{"num_hidden_layers": 10, "hidden_size": 96, "n_experts": 128, "experts_per_token": 4, "d_expert": 32, "d_shared_expert": 0, "hidden_act": "swiglu", "moe_layers": [2, 3, 4, 5, 6, 7, 8, 9], "router_score": "softmax", "normalize_top_k": false, "routed_scale": 5.66, "balance_loss": 0.000136, "balance_bias": true, "router_z_loss": 0.001, "init_std_router": 0.00761, "lr_router": 0.00104, "vocab_size": 4186, "norm": "rmsnorm", "norm_eps": 1e-06, "tie_word_embeddings": false, "optimizer": "muon", "learning_rate": 0.0119, "beta1": 0.95, "batch_tokens": 65536, "max_seq_len": 256, "train_tokens": 184500000, "max_steps": 2816, "dataset": "wikipedia_en"}
Below are experts of layer 5 (counted from 0) of a mixture-of-experts language model. Rows are named router (the router's row for the expert), gate (a neuron's input weights, with its number), up (a neuron's input weights, with its number) and show model dimensions 0-95. Each number is 128 + 24 x the weight over its row's rms, rounded and kept within 0 to 255. Numbers have three digits each.
Before each expert's rows: a language model's description of what the expert responds to. This comes from a sample of Wikipedia text that the model never trained on.

# expert 21
Commas, closing parentheses and quotes, line breaks and "==" ending headings, list entries or birth-date parentheses, as in "1932)" and "==Production notes==".
router:145128143090139114118111148092100145110150138143106152145161137106135110138115136096104102080164118101125094102091083144152121119135119140153125135137178097165116116166171098113150168121151147099140089135088112173151154152141107140137134114140165144088115124086159143135135144090140108118
gate0:124130110135118100140142132123115150115127080108137101157128137132089071124118091072131124095148178100119128111124137123131128105117151127144130129124125116125119122224151124079160163131187107156139130114156119133166154131133164127133148164130102126125123132094179160129108134131128109133
up0:125151119138121106128150111119078190099128089095110098126134135135119111124115116117114135113186130067128129114097138124107124148122121169158111129126130112119115124214130112076133166132200124149140071109154133137138113090157118135122140169139122118132127120125151134129129121129138137141
gate1:129135127130129159133156126117166128143197130139062073134131106145127148120121131104129150132115106116109142133128118137137128164148122163151126175109171131141208130121132128136157115142140079132134117125141149129084144118106080090086117117112077130134081129112121143137167128122122127144
up1:128123127137183124127138123165126135115123142130198204119112137125125119129129122150141100124137129140171121135136153130113127107094154111117126111137074106128067138113129110123119176106133155128149155159112101126175090137158145178168133150122136132128170149178114096126124100136128127149
gate2:130132133133101116122119122143128135120133095129128130130108127130128131127123093140083128094192144144135096144125127134125125130127064140151111132084118190139147124123126118107072119135115157124187141125135080121128199130118152131131129127092129122147084106149124115129098118114144135214
up2:137126081170166129162135131110069115128116130141120139114129162112127119125160126104175131164095134070167161099133154133122144128129134077099133062152107102110127141108134134122190132155143137139113122132115125124119121150138093122141125128117140132076155151151137157147087117144139120084
gate3:141120077107107114121174139173157111106126137128128140136121129129133129125130137150142126145124166119116146164134150118105133052122126128113088134124132169126131148101126133109084132143185132178142159113149129128129125145138067131138132154111126143126154109066121130074176127128082134162
up3:112131117113122131131121114108160154101152147117110105113127128132128145097178151135122201137139121115170154155127123172113101155158131142127130118125112145130127144121075079155189139111135119116163160137120202096136131111105086143130136131148121106159120161130146125179138116101147103128
gate4:068169144091108087111124127115122155120128142142155138128130103131122117132130089130115131123144109089158139139146158110132156095135163127139117128126157097134137134113156137169111128119116159121107109097131107111129130148151216113080125089114196115112135122139149165119139095128126177113
up4:119150143113109098161127132171122119117141128128140105082132130167125111127124122116135060119142095106157163132163184103170139088147130130111082135115160125132101151131127143144112122131078150133117107101129121117112129111150198106094095132121184131129129129147128174081134123117133142122
gate5:122146110157143122103147126122135123167120127141129132125150065115142136108131120163145128143155146133105135071137105115132137180139159139110129079136170141139136119100134124109145125160125129146129118097121139133138136134127122105126110101081132192073109160100204148131109120061123131111
up5:131152125138133090113142137145113132134126126122115123127159098107156122085143145128155107097132138125093148119119126123119126168128129156123156142121255164135114117096130110112198136146130127114116126102103137149132143131120121103126091081128162137100130137121142141132121137091127090101
gate6:127109160134043137123136124115141164099170155147156119165103127126161102131108125109143118153136122130119085098142125093142129153166116121120131126112141126133115155154140165078128162131130145103125212131173129138119133107102130102111145134114149136149132107106188124127128125140175129136
up6:128106128124159122114092110134147140088168150115135110158125064149132118116153118071178154101137135130117121096128069125126111105093148174149132135123116156106119121114135159118130132135152116127074114115155126124175146135081132117126135160067152111157116086147123122121137112164152139122
gate7:091116125105120117133130134127132085126176124131104106096137110127143135158141146098104119108131130122131162126127138136124098123111211126169098173091140094124159117110126135126167126151130131146088166131129130100102124194133131107125128128157195165142137142124096176119124151126150107105
up7:150116178112118152125108104188171177129149135177119132148138151121094114129134127103126123206128134123111162132147131172164136148137094148133136147139117135129109064131088138142130149078114127117132128127127135149136104076125125138129156111126112113117130117135113115114152122140180173158
gate8:130141112142156119126162133097152108133101083120126127139122086127103132127127157133063145130125146150126139108147130136110125180100132125129107136137125141122111123134147114143151183146177131193137108127131134155098051091172127129100104156123094128127128113164151150112137130171154146092
up8:127142110134132117112125137137129093166120128140135124122146129107156134140122122143159141108149142147139217178144115146159128091098146113129091144142131106117120128105095126159132126123127134133132167111127158062126127139129107140049077147122118122115107161138121130139056128162137110149
gate9:118138143103126114113129115108106132151129112123102133120134148170106177128153129128147124110125138126133119179111137106059076155150122128141161109139125145117134128125131151129128203103095137113151130092096115098094131176131134116120126127115120147071127120106206092122128168145129111113
up9:150111173170138131147139132150149132148127125159172107122109103131096117149132123174153152139087142128125133130126136115162174087094128129124118091111131130127149115128115066102106131138131117131123111185129170141113101098140119124121103130160129131154123094173135125130187122074095113173
gate10:170118125138151162134136128127127119143133121125138152138147126134126099129162143114125127127136120170094151135105115085119160118101131123129120119135137154138135132165147118122133146167057096120117087133151129128123125130157118119132162132062119172117121158148237158162126120094132109147
up10:125099105133088088117136137113167085093164136130132111138129172116094136123119101158144152098106133188077123111109126175152114172142125094132108111132143120140137105155130113184130149127138126144128128126131120093132184098134162123162132130128140129145114189127127105125188134135106130122
gate11:128167119121128134164154117092124124103145143124157146106143123144189167128139161118137116128152127104117098073109101115123159130116126085115126137106126033132109123131134099131139131083115131132119125138100135132139127087111178129167141160126116107102123127070180130139136125093116128133
up11:127077130125137104082107128144151112149079125139127121157115143123090108125069075130163124119131088155144191176168130119132093138144145125150154103129109197126105133101092134108131127121135121124136131174135125125096110156128129143090124129131115134125125127130065130125135103126138160122
gate12:130139146151125128082128158128132159125137131148128140102140131124167143114145136121144130114122142130130168132095105116129157124110135168121120184117138180140134117149150119131142124170153128109120126051118134139160080133180155102115081183131130117110116150112129154130184130136175170154
up12:176140167112089144119129141126087155161114164141124128106141163121130138129164122140139119141122144104128134131146055122150137129128117169134135151114127138135085116177164137141137126125160148111139110118127110121130084175125157101100114135137171116098113176086122117112140145111172152189
gate13:123159103123151118131164114074079139122125129152097128133131132136127115103107160130192146118130118091119107133124125127101156131177064113124184136123165090137112093130131093128145078135134108102090125151129128086119141129127141161123140117121155099118082165110149135108128128135108120174
up13:131134141129134126173157128117172101059116155133078105134174136126088127124146167141109089133116106105138091120124142128108126131124164116128118130154149088066127138125124129152092080133114077133177138177149123124126106129132146130152168152117133104138117140145100133103156117102102113135
gate14:108128144095135149143110133129165123116110128111129141137151124129130127125187145108163129122126129154130132116135035118182127180111169137133091097161162112113142112166133120122130132127083137158134107107131094127103185120123121112083126156109156137112119098123195133128123131131122114120
up14:128165128173167046146122162157056134147128204131140101084094138125128131121191142161108105129126133121129166134127119100092137151120096142108125124125124172128140125134122112111140109165136121143151133132128152129116130132114131149119110129116163130147101133159128149121137168128117118145
gate15:138137107103064138138094130102124122085154114107136137135170135127132075091111119111095152090127122172140122150140094090112127122145093171119129130155140128134163153134139162191113166119110176123128102115161120104139131150143123117133124111165124118141140128088155155138074128121124094132
up15:087167121105104129117100140128127155134102110168186110111149088188147128091125143091129133090132117167141131130129131137145145136075128179126124119123150120118135120133123172128070129141107126129110158150137112119104161140117082139087105128123100147162116122116114150146147127070108116096
gate16:117112126139098125128110126123130128134155151139103116128141098097155104144096129101148123133177117135076108121117066123145109120088128186138130143168128150134118117130127129113069101131159114170110102137160064114140138114135128115150106106123139169123118078132163107128131129150131136199
up16:109143101127135137139129124093136108128141119105126133125160158162123143145127142090142161127116104098150117093106088125135152107094145111138139139148143127133111121126107110095083128157171080122128109125154128125128110107170071164185116146115119108096128161115175136073167133074132154159
gate17:123106123176117143137131153123136151128124141128132130169117145125130093127140129145127138109134126103127145125130111132150070055130131131189100126133133126129165109127093123093128147130160096124084081108091128119147122129123144112205121132079084118142116134154188150154111128128107109138
up17:124142140156098190126131128194165133131129146134135125186134131092110139119119129133109173113133126150156079138128127187106161109125150128123188150144129089118162185125103137097118155125152127121136127094159139164140115111154099119131166129123127106162128155118130128168122114144134127112
gate18:148134084130108142097121132121116138109128112073090132151116159086120144128128152112124121096128120121127095126108137139117146161156062164135121125121144112139134131119125146138110123125145137145135110126068141153138126064117155128127076045146178116126112140105137109176118133088121122139
up18:176132104117103130119114139106144134147158123133106106152122136150127115098126111126109119057105127117128116132127132126159150127128086134126113142133141141134211110169179120136140109126151117141109095076107136127138117089159181139134138100132133126134134152054134109107129127086128137177
gate19:137100127119159095125141122127138133150120156161120134124126110126067131115114184124102113127117130134137099133098144152105086108115112071131126121125128134125216145132126095129129163124118108126137063133131119146164159098169171109090127121127154132118115119126118149071159117133156099136
up19:126130124091139128120107112152149112120117148121166164127142123134097135100127139119130099109144156154135055200128133126125128103115131063137096116099120136162162129150129074089116169124100125136143085118147136136156144110167137127068115130128123130122117111122127130089131126123133069147
gate20:142116109146088102129119115131108108134129143134127125145121052109142130124129127141144122123128129116073093131124152075129130194114105155129125090118188178158138122181125102136132122128119126118124118122131123093143188129133122089117132130110154134135111107091144139132130100166154069111
up20:135124140124143115126125145134163177141096115123153167142077154122126160124155151126150116149116124129133162117098113144184132159127161111057122136130127106178134100127137171130120158147126139133147135095135129133129122129130106092160154100121132182104166142164179126130106164121084150103
gate21:127191114120142172120118119135107126131162119186126133122134139136121125142186137157150144133151179145091127108126136095121133177134172138147123140134146120116141134102164132121183124160126111144128119122105130123169130075144119161116118112137108116080106121160161193097107149131122119131
up21:122070124166128124136194143132129117124081122111140129139122158114130118134125125063109096123128103130125159115127127184136117095127092086131134164127077130160105148159106121136124140108152156102116145165148120134096122181110160093159132102134167154135133140117129103169142123102145123140
gate22:143130124142101128121129114131120110131122164106144133124135129126131144131107125125134129127139137074104112077130164138106085106129114125155124150134121117113146185121093167054143104132133134089118090125141137072145125108122178134149114168162111146068091099106127107123131132152171128174
up22:147159171132124151174115142141111122119127148122152135094149167129203156158128143115122139143128126088118180157132148134144116109142106087152140108166094127146120143124157169131188092086112139138128078137128128073133126120166157155140121146139109129139132123092141123130101123136136147159
gate23:126130100140141160101125111130120105177107126106101155134170138086122106157125121122102142135164184122070092101097135078108133129129097131135129138119123115146108129132153167095145127131110106135147126154121129102125196182155129095130107145078129119129118179129120090110105159130122124121
up23:125203137110115124162129162158090158129155129140128115107113132148144115120115110115164143120136141157114126110130118140126126124124160106124178102092114083100143160128161129138091129143146166126140123124117130122207130088123067125154174124144090118112140113160126126119155129111112078127
gate24:147149159127137144149131066145127128077126160130130167131118159091109123149128157157106125124186102135128150109136139103159080127127149141145154119158152115128116123112115157117096112121148125143112135186136154179177104113128133106155098150133123103110150111125135144129082194111125140111
up24:127080149122119115118108179139129111130118141123131162121166142119124139127090142117133129128123145031125117122127151177175112161141126130117128133158129127137106106129174125108137131126166133057147141161131123112129110131099128133125126156161138127147143148136103097119063138151135175156
gate25:109150122128106153137143158135163144081095144163080099123153134137176145128129101128129135139126131134103120137168115106143101090126126138153083160117091129150127198127145151117151095120128128126104123122132151131097121146103124139128155128055129115112132117131167156134119047128116112154
up25:129153103141142130094219183143129164127107135165105104132153124129157137171120113133148087140129147157098126135128125125126118122133123130160116182141115104127127186129143122106120116154155105168133105125119124118078155130090116128146101148129142122128127142132169123114137090118071121163
gate26:112131156100120088136141127140096143115131114129138159176115137118163113117139115127133125124107151123082129128123140075122134148120169180121132127119092165090151183110165140120149129134122128149102127054118188160138129136130124119112166112127136132087145165126121128127129102088179092125
up26:129128142094131117127156113097121145125126116152191121139130151139103111117159117072137122139127173100061142133142159100116151131081140205123119114132126136085142142123132165113125123134097120153119098126104130133111151149180124161122126123130159120094187133152118121101131163123157142129
gate27:126204123108142129120131120117109129139129140152113153111161096104126133141146126103137131106151162126130132117130121107127139154125135130137136156082186132127154126127166135125108135172105133125110081117098132167128165129162111124105111142114149144077104183128131173127177182098103083139
up27:147190121102127119128129110113091129143120149138103148113142092114114129127133124124138134131172165123124137120125095110130126171133153126140166128103171117123155119107145121123116150154103146115125103119117126195134160138139108130062123130090145162117107173143134173090138165071092088144
gate28:130149115115150117118116132147137149135118155120111100137129065151111128192144129097115156129123148121123138139120134121114133113093125120137149153123168127132147147144132114178073139133083081128105117114080115136126173175166105092084120125188127141128128150189147125098136114126128104129
up28:140130101131082121104116146143106174128109137152150163129074129143134107133198133131104137142181136104106120114119127140133164137127145121178127107127163128127133158163117164126124137161120131122133146099123128108134211118152131120110138133122121147109127142128140099152159050097147103126
gate29:137138128102146111122097053117156125099159068123133096172117176155108133131131122135122063141120122109124145114127082120088120146140132123080117138116130149120118159134125090127127153149136107120131171145143126140124153166169127113143130128134166110158105104136147094116129196125117123131
up29:089100142210145104130130168161061083093115127114113128078153110126140121086131121131177127115135110129135138125128154122138157100118100138144127114152096144140158098142171108127117128088127171140131104115139154096134095125126117121182094134125118115123120128135125181140126122136122116127
gate30:122134138176130095126109125134098124125092068110120098100147125133099124088134100137064139124136128122129119134149127146134125148109143142145154133120114102136132127073117131153116118153103091123096134094105093176133134125117089155087126137163153092078123132122096207141128126129151135109
up30:130096146081131131133146123097153131121156104131132133124103139190189128147125141093151128128101130131109118128086120105145119126128126119087110120168173180112159129137129133104132127104128192133149171078154146124146129164137132129140128108108101121208129121147149087129114127129116126114
gate31:132141126129157121124122166128157157125135118134144136131135122159132102081119113151123154156125136153122094117067112120116106120102129179130121099142152129155104122128130107128127130124142139090107103205126088174152129185135199143097131140113172143140149116099129122175135136145139130093
up31:130108145153105155182134091105146147115118122134143124134134135144142152106133065150061129127151145141120090127130076128128138121129117143121104107175148129110144094152149135140098127115130163110085127223148115113145134107122142092123129100113175132177130128131137134145135109141149130129

# expert 20
Newline tokens ending table rows, list items and section headings, especially after a closing pipe or a == heading.
router:165118142111126124120121168116090157084143138133113152135135149113161115139099132098121118106152087087132109113115090177140125111145098156128120118134172097150117115146160080111161170109160146082162108144110110157173139155146104132183144101148144159099102107122144138137147130104132123116
gate0:088093106127134052130161117150185139119107106128135127148103131122130167111128147144139110155129100166098125123104128112157126146118108110111146116128130112149108117137108132113102144098136063128131138140110147136105172128127131089097140139116071096112095118154122112137116045121139131130
up0:121149144118108127131108138180109162130113139136037123160112152129123124136123087111110071088129126146156121129129132194189131091110126136138143130153116108126119122128160136147156079127127124129119143132122155139122082124112106151136155099126139129086153158178107159135140149128120127128
gate1:097138127097098111156119128127106142093123118126124150132089089140128132135128144116130155135146128183133129127104164068156125089113128165136133177128092172157131135098124164126096140097105127125145076128148152128092099210120159144107111169125117133133115146097128128117128114087128127130
up1:166133124129090133116124156126216147130113122115158141140084123131142122085125130117138198115132116132161130141092125111109110114167147147131084148135109144179124159108122167128089163128184115129130129133146146129135126136125139127126169182124121133130108128133136143088146071131136131137
gate2:050126132085121138085104082090135144158084139138145142081115107164144112132130119127131066124131147126176145141126155154151154153086115091124129122129131128176134122106150093129084124137097120140144119126148114129124178136108101130119114137065147128118131144108127134128139109124112115125
up2:187146129153131106150136173155108142096144118116123122194137141104099139128126138136129205133158120140056124123123102091129125124136181148139131119131126119117128132162105188116147158095152144136117175126123127123132090096121132131136149126152101129130130142134129134140134169183133139122
gate3:097103159148131100118130082067157143130131139108100099142091173156109139092140070094123182097133119104129131122132150128128155158152150163127145132128100142131127133102106155086107148117128112121132130124142128099135122129086103144136175145148117134122131072128124075125148133079137128146
up3:109096137149126105117137102070135098117145184093109124161071149127112148120158061137130175117153128127126129136124156137128144139121145182126151135132110146168134152103109180072113153122159131118136127093141116092136122129115104147138134152165125143124150098119115099127148127090157116133
gate4:115168115131108117136142086106182118114127121143131136111133135134150126113183166129131147114129128139117150112125135101124113136111123072139130101139165117133171132115078139135069149143119162125138217129127107118134206120128103129141131099122128088153145104167123157129126122142129108124
up4:128105173134135124130105183148086147146138140119146112165130126119131146130068101109122130133113129119156097134135124153130138141146162134108106161128115126100105090128184149086135122110134097125159087125141163156134053141118147128079090121129104160130129131104104122186137130102121151129
gate5:124156106143127131120097108119093131134099145122112109098140123123128129129120111182130137124166156137115188123167111115112128145130201122125125182135119130109081125125133123128135128164132142136150094122097159129124116127121129121036105131129125111128110150120137141122124087113145047111
up5:115102118117140128107152131125152097131129091123170134124171125090106116134144129125124127127103135122150124127084129141149116124119099156132149090116125108116171119147115111133085133127066127099137177131135077137105208090128160125156127149150119131143159086161125114163098131124131182151
gate6:126213134140152139121064145138128159128132056086121125121131131131125122109148108116131173085148132112144105144123142128101177066159136155155108108119119105136139185136128094132105123128127123141174132169132159131134133129149107183148109136141124117146125127127130133144128131115133135144
up6:128036105120121145135126135128127142127131169180143124147125114129132115130065160120125101130152127113131146119129125133148098189126080126127126129127127136147119098127138148121171120173124106129097105121107104106064117134119159091124089120134146158102119136107123102086156127140090138102
gate7:156132032145133132121139143097115159128122083128153151144152158102148128128167129135129127150131065120127135128104083087092128111129129112134125139130130115128134162148134134128170127127132118129155138126138146121181115106130137128144124135118180129147093150055194142128128127128128117142
up7:123126132092149152126108120116107138127116138135083122109138130181125115132155111165116135116126161134129128118121078130157145144108150130158126131149148114096155121054145121142095152151100133113149160124129127186108126086054128128136137132111138085130155106131084148169106127072135114124
gate8:118111125137115085080128124129089126132161163095122096105132139098153130128138129167109200143132134181118117144123192085144132121094123128128102161139130154119167131109115121148125153127077131111104136131129094128145142080165094165130127138114104115146121119173138129144129133146132157170
up8:177100188136136128158122110139115187126132126126126128142127116123099157124114129076169075097117094129106150153129129140108116118168130129118102130120128150166137078169131165112138099105135144128136077127136139146124117189112145109141155121129130142093079127120127115086166145117127128105
gate9:176107151125201157150128126138078121140126121132127129132174158129140145123119132123130082143084129146128128121127130128083129141127138099124133121129177154128135154136133128105129129134134105098127174118127142122143172122081175125139135156178139128134176128166128120037127131126134139139
up9:096135089132099132101123128105147125078136130101131128126112114131127095133171123157119168113155109117124118117110126125158129154131099127168123104126092128127122106119135132127126129116121131147123057136143128130100123132239082139103123128123118128121104127077087138193107127126120133103
gate10:127135066150126132131130116157128126104116119150117132113125139125097130128101139128156122137088133124126163175128122119107121073125123105110141169132095135145128212111137145178132074126088120142136136100121117130060142140131141116112102165126115122149134129129115150104132123156181071135
up10:124132100129127124118157119136120127123128128130081135130152125129096130127125134153152134177117113133115169194121121112124134086144123129128156209123086130128136175126131150137121113133087134129135146123099106136080127118124132097120101163066122125142135127131104150089168070160159085129
gate11:129149136123105129103109171112138125186115116136118197122097105139135120136123106086128127137096103127157156097127116125107128101126137126124060128114131101128076106090113110136128141140083093099123111130125094121113117121117099118118116105105107150106114147127125187125158130154071164090
up11:137130123044110132143124163113126138156142105133176132149120129149118129142111136122107127134160113137126086114096104129112128120139130155128087116127127101128109129144105089127194131126109149123138074085130105223120105110098126127090128128119154141101110127121126128135135124134097174108
gate12:162079131122089139110131120148097169138126123144135111098182142124182118129120134097126116101148135127130121116147121205134129127141179166140077130124129110120143129163130123118134096152135124176179125165135127134166128126134137113151131127137139115151131116128083100129122053128115110146
up12:128117123128098123097160107137126143143127116127151127132156138122168087129131151113128123059121133130105130156138098202145128128129151177136102118143126112129157104132131140123176135129139127141119132189135122128132127127124148095149140119130110107128177099147084080139094050157119135091
gate13:103094059154125187106147130116162116154116123126147158144129187123099118139132141133174128120128100110063148139113099127097121132131149125164128115128140155164115154162128110153153119122133102122100125115134122103121173082177162120136111147113122081123120115124136145124128124119151087155
up13:144100145106151111120138146127069133136116099105082125144121183127114142147099102109164080130174127111126107136088110126128127071100167109129141133138098114131154135143137102117160134136133180119163129047147141115101131131108142140150123125136175159132130128090160103127141145129132138133
gate14:128112130122130127128118116074109184110145128125142139129123134119177129132127165132165107143128129134124135155128124110125137113140121165140108117150141126145185119190122197158121135176133122115056102122173114127099138136129134110115129123143159123123131107145205155150166099135128128128
up14:130134134138130146138115155042129172128131121100138153147115130131135144124122145135165085164070175151131131151126127088122117129140122166132111108137122087139161111131103169155136141170120124120076082129139127132119135130127116087103129126140135133131171102154191147130156107163128146136
gate15:139129100126103126122111155036131171161120110137140137128143127166115131125133151116200145127108079123144132116115090053118139126126137128135151109128113123117118126135153170139064115125122090137126113128124101112133127114130096132129135149058088145127117126140132130129124145121132165110
up15:129130085131148118120124135019178159129126106126156130143140112161126163109131129136186131112080125128124117084100105089103139128122129148127126128116122125137112112139147129133120109124137084127104076121128108117150121079132102133120108144097105143129130138139159126131122156088132183110
gate16:153115124146116117129148158137127154157126092119128133139120157121154106137117181140163116129121071152127163115126131106117121121129120122128112131096151135141155159164129123173159111112162177135070173102129118122135183106135131066139130141148128110111133113127182149152112130157129092182
up16:127135103131142126120097121054127168134132082131167097109130129115136117134201147137170123108142095183125136120093078065128118165137132119128138129121130128132151141109142084158137127137111161125129138097130140128131158067133097109136128118127114137123162138134170153152123128142135097144
gate17:142131120140109126133087130121123152133127111149146101127095079140118133110137127171137186108134136119129143142124147119133160112118113157129120111141199133169180098150138133153077117078124170131152117131131141146071080104112170148122135137118148161114132099107137147160112093130122138088
up17:154119077159129134128056137081136128134104114143133129142124126136127142096107112170175163118120146109142166137129124114136125126110151134119099097126194134167155151128084127146114129091122136141132134105101137142113128100195145126122133105096162130110122086124140164166117116177133145130
gate18:109114125142130073076128126078124127094094184146136127137101130133114113134076116074188123133129126135131075141128074138141114155098087131132108168141107052128137084096132114148133136131121132140126091126163116128128146123129123117109129129125141144129145150130123154114097123125128105109
up18:167110129113169129180128158138180122141133133102103140128138096151135131138128118142129171131088114113129155112134121125086143125113128100108137095104092151129153172095123115127136147126135121134127130132101171109102114167143134135137123144128098105130119146164088124122124166189128190200
gate19:125175081125130149158091109131125132203113116195125134136161123157126117097154128130130085110129130132129116162126107135111125139141134156166197114130123090173113130139110085127115129152110082131143135130123102140130136095124103131132130124081135086127122135165128106132127088155149108143
up19:126130089128157117107155120071134120118130125124131146096132124145128127108157092149141155081128127221102133093105106064106123132119123117111133147132128116118139142122113136143120129083122111141101176115129126059157176138143149126094143127113138114151118169116162133123102138117160132137
gate20:092122122089132107111168176119151099130107171169159143128128086125129114108121113115178100122140122081118133161157190113137089117154115131139107138117155152133097132138092069165147092119075103097125140069125114112130132123137150098103124136116145143135127122122121137127120125119130096132
up20:135133129158101136128127132141160125125109117122137162148145120154137096126090112056185124128148117098144130170140182101138099135153099138131126141103153134140132106107114100186133118086135178106137127095111135128130135130074129112123111128122128173135075116128128079135120132128131118187
gate21:121145109141143133140133078129124092155093110099144127134112136141093065113134131152070123061155120076129123117100154166142123130112147133111124106128178132119115118139135079118123128101124132129194120118115103123124153103137128133115127174141103074128128134170110130165096116137128130136
up21:129132113135096174106140128123099115176114133100126147098122090096105050131114138128202131101175103125111126128122117138131133111102149128090129132158150148083141101164147083136115109141112124123155146137115079135137183125134119109124131168114110130079142125137113150133122123152119127104
gate22:093160128123171109113097115126129107133065161133192144130119130156149144145154121181130155130065152131104097112122115110180158128128135127134140105125128114121133166078127146129122127136137123124133116158155116065154128113145158122163135126135129140154132166138129118109127119126146098067
up22:150137128093138125130140164117070123114170108170063124109137089104137109145134135126129126115155113112128162134146172123127110125129108159133130139133133134141128112107125126128120142127127171127136171117128159152086135126118105203123136184123134097091100052093126128162147110128121128128
gate23:127126140129124166092154131125072144131144093102122131107167129147130146132108120152143132130104136147182102155102124181118128146144095122136118140099126116110115115128171106173116127124126188132102140129151143119118070087166130134131106075137134130084085095078141126145114124144126160111
up23:086153098120157090061128110132129113135127128145110076076147106132163113132183123128110103184163164116070123112169121137164108156138135134129093128128128151136144155123175152144118094139108128162124118128089120124104142091139137126112127135143149169163132139112123115123120140135106108128
gate24:094141093145127159100131122130164156121103133151115133122126128141126153066132123126141131131102127139122139132159140130150115130107131138127142094136087129128136129084106129129059114134106137167101119125122141125133135142153088133099190118128121136162143110178090127141054072129131072145
up24:110130136130127109129130139126094089122128125104163155123132148144136125159132134125120151118172147104146127128153110112170134065133126093168097150104128104122141133113163105116124123158152135103126128165153108127124083119166156109201129122093130105115119107129133224123137153138130159106
gate25:184141122129128182159116125128131124127149096125133187126203050141154127155078183102180174143127133126116128120118135125127167150120155128130123128106148114156121131162128111145124084142124156128157131137117127100133105126123140139124130133120129137145120128094134112138134142116184139145
up25:119131133133078111116157129131113198138123138152131131117115142117130118085128097165119117098128106125142151162135116131131130108126119134171127141157140130107131168117117130115140123084120064130109121127123151107133175128159064094133129103090169147118113171179131178095160138141101120140
gate26:120112121126105116134122145125128131163129136184119119078115131154085075122132127071105149093137122129102166087142125144090136139137135191140098109130133150145142134196180145154140108135128117146129128096152119122129109119136089152125105139109104131142141166132133134121134132191090118104
up26:109121126182097130145112130180129095128129138087153086116112134131116120160133133119125168114114141135131116117176117126126146142130160157149130102127130143164112122090137087140129157122185148129128145137148138101155137132163082177133117075121108124129130153197152123160093151167133122154
gate27:107138136121110127192176123143146093149148130118130102111108142118140157133099152132092111169117177104167133132130186148163135108172140106128120094107059153099152128118126139128159138122173134111129130128119143188128089115123125138112117121128099107129129122137110153139173139144128173112
up27:130133131124133131137137083124140120154135118126123054103126110119128146138128135122094087139128176112145169125141192171180126124151150122127122089107114144072165096099155129123133123114103133124123129130122128172122111128093112134087097140135085129122142099174109164146128144131124180112
gate28:126160132085127117069169105127110131141104122156092102099115185131161124160099137143135169102130157138142141141129122154060146126126131128118141105152130133100132113149128128132127113130094085132126161129113137156116144149110123126184153149061105148130086140126122143130112069109127125126
up28:149117200153110143131078159127157110094131097106137132132145090133119120131100124140158117154115124133127116160104135129146118085139104153140073163086110129153126123123133122099161134120130211123134114129131132134140107103116144132097096116156196154129140118112121144160170140139133126147
gate29:118114144110171109058129125124096071149128154131129128098124126131104120087173128089129081128128127133158127114115088148088114090132159128138113131140117136087134123154121119119118132130120100132170125147149092073116180153153158127139106138119135150142145126076082127121113108084119122125
up29:175126140129146151175130097141147125132162089138131116123131126146129123135130120128129127109151085132127131127080134136183101156137112142103137128145138133149158129129187127131138158076129147191130092128123121145116131193132120086123125159133122113101114174087153108130075178118113118125
gate30:095102152131119163147120131106136127135107123094139125106126111129099125128167122145105111131106138147072123092127132098134160175173125134106132114119133133190077111128126120119135127165071139134132123147171172104122084130128107125104128123173110156131125165113193136126169115159130127102
up30:073110132130084162154141148112149123135126121127141148111127132129128125107135121142117122124107133131129131116170116083158190207177128135102123112108134119178120123125128099128123137179099137144125131103163142105121087110152082085119107116125113167131123147126164175130158089149133129127
gate31:120121134178154201135169128125158120075124131114162125129151106045149146157151157121105135148094135134128137116127131123100130186123122106132115078150129141140151108127145128148133129123147141127097136150141128107191144125186124133120140093115089125147114110099136127129154133126109136127
up31:119128127068108072130128165160126148188179132192127139126092131131116173125097111136108112119159126137143156111144134124125125122144124126123137115116124134133121104129125133151141141107091076132158177082139151130130111137098129108128135108136129134118161188165130134123078127169127157113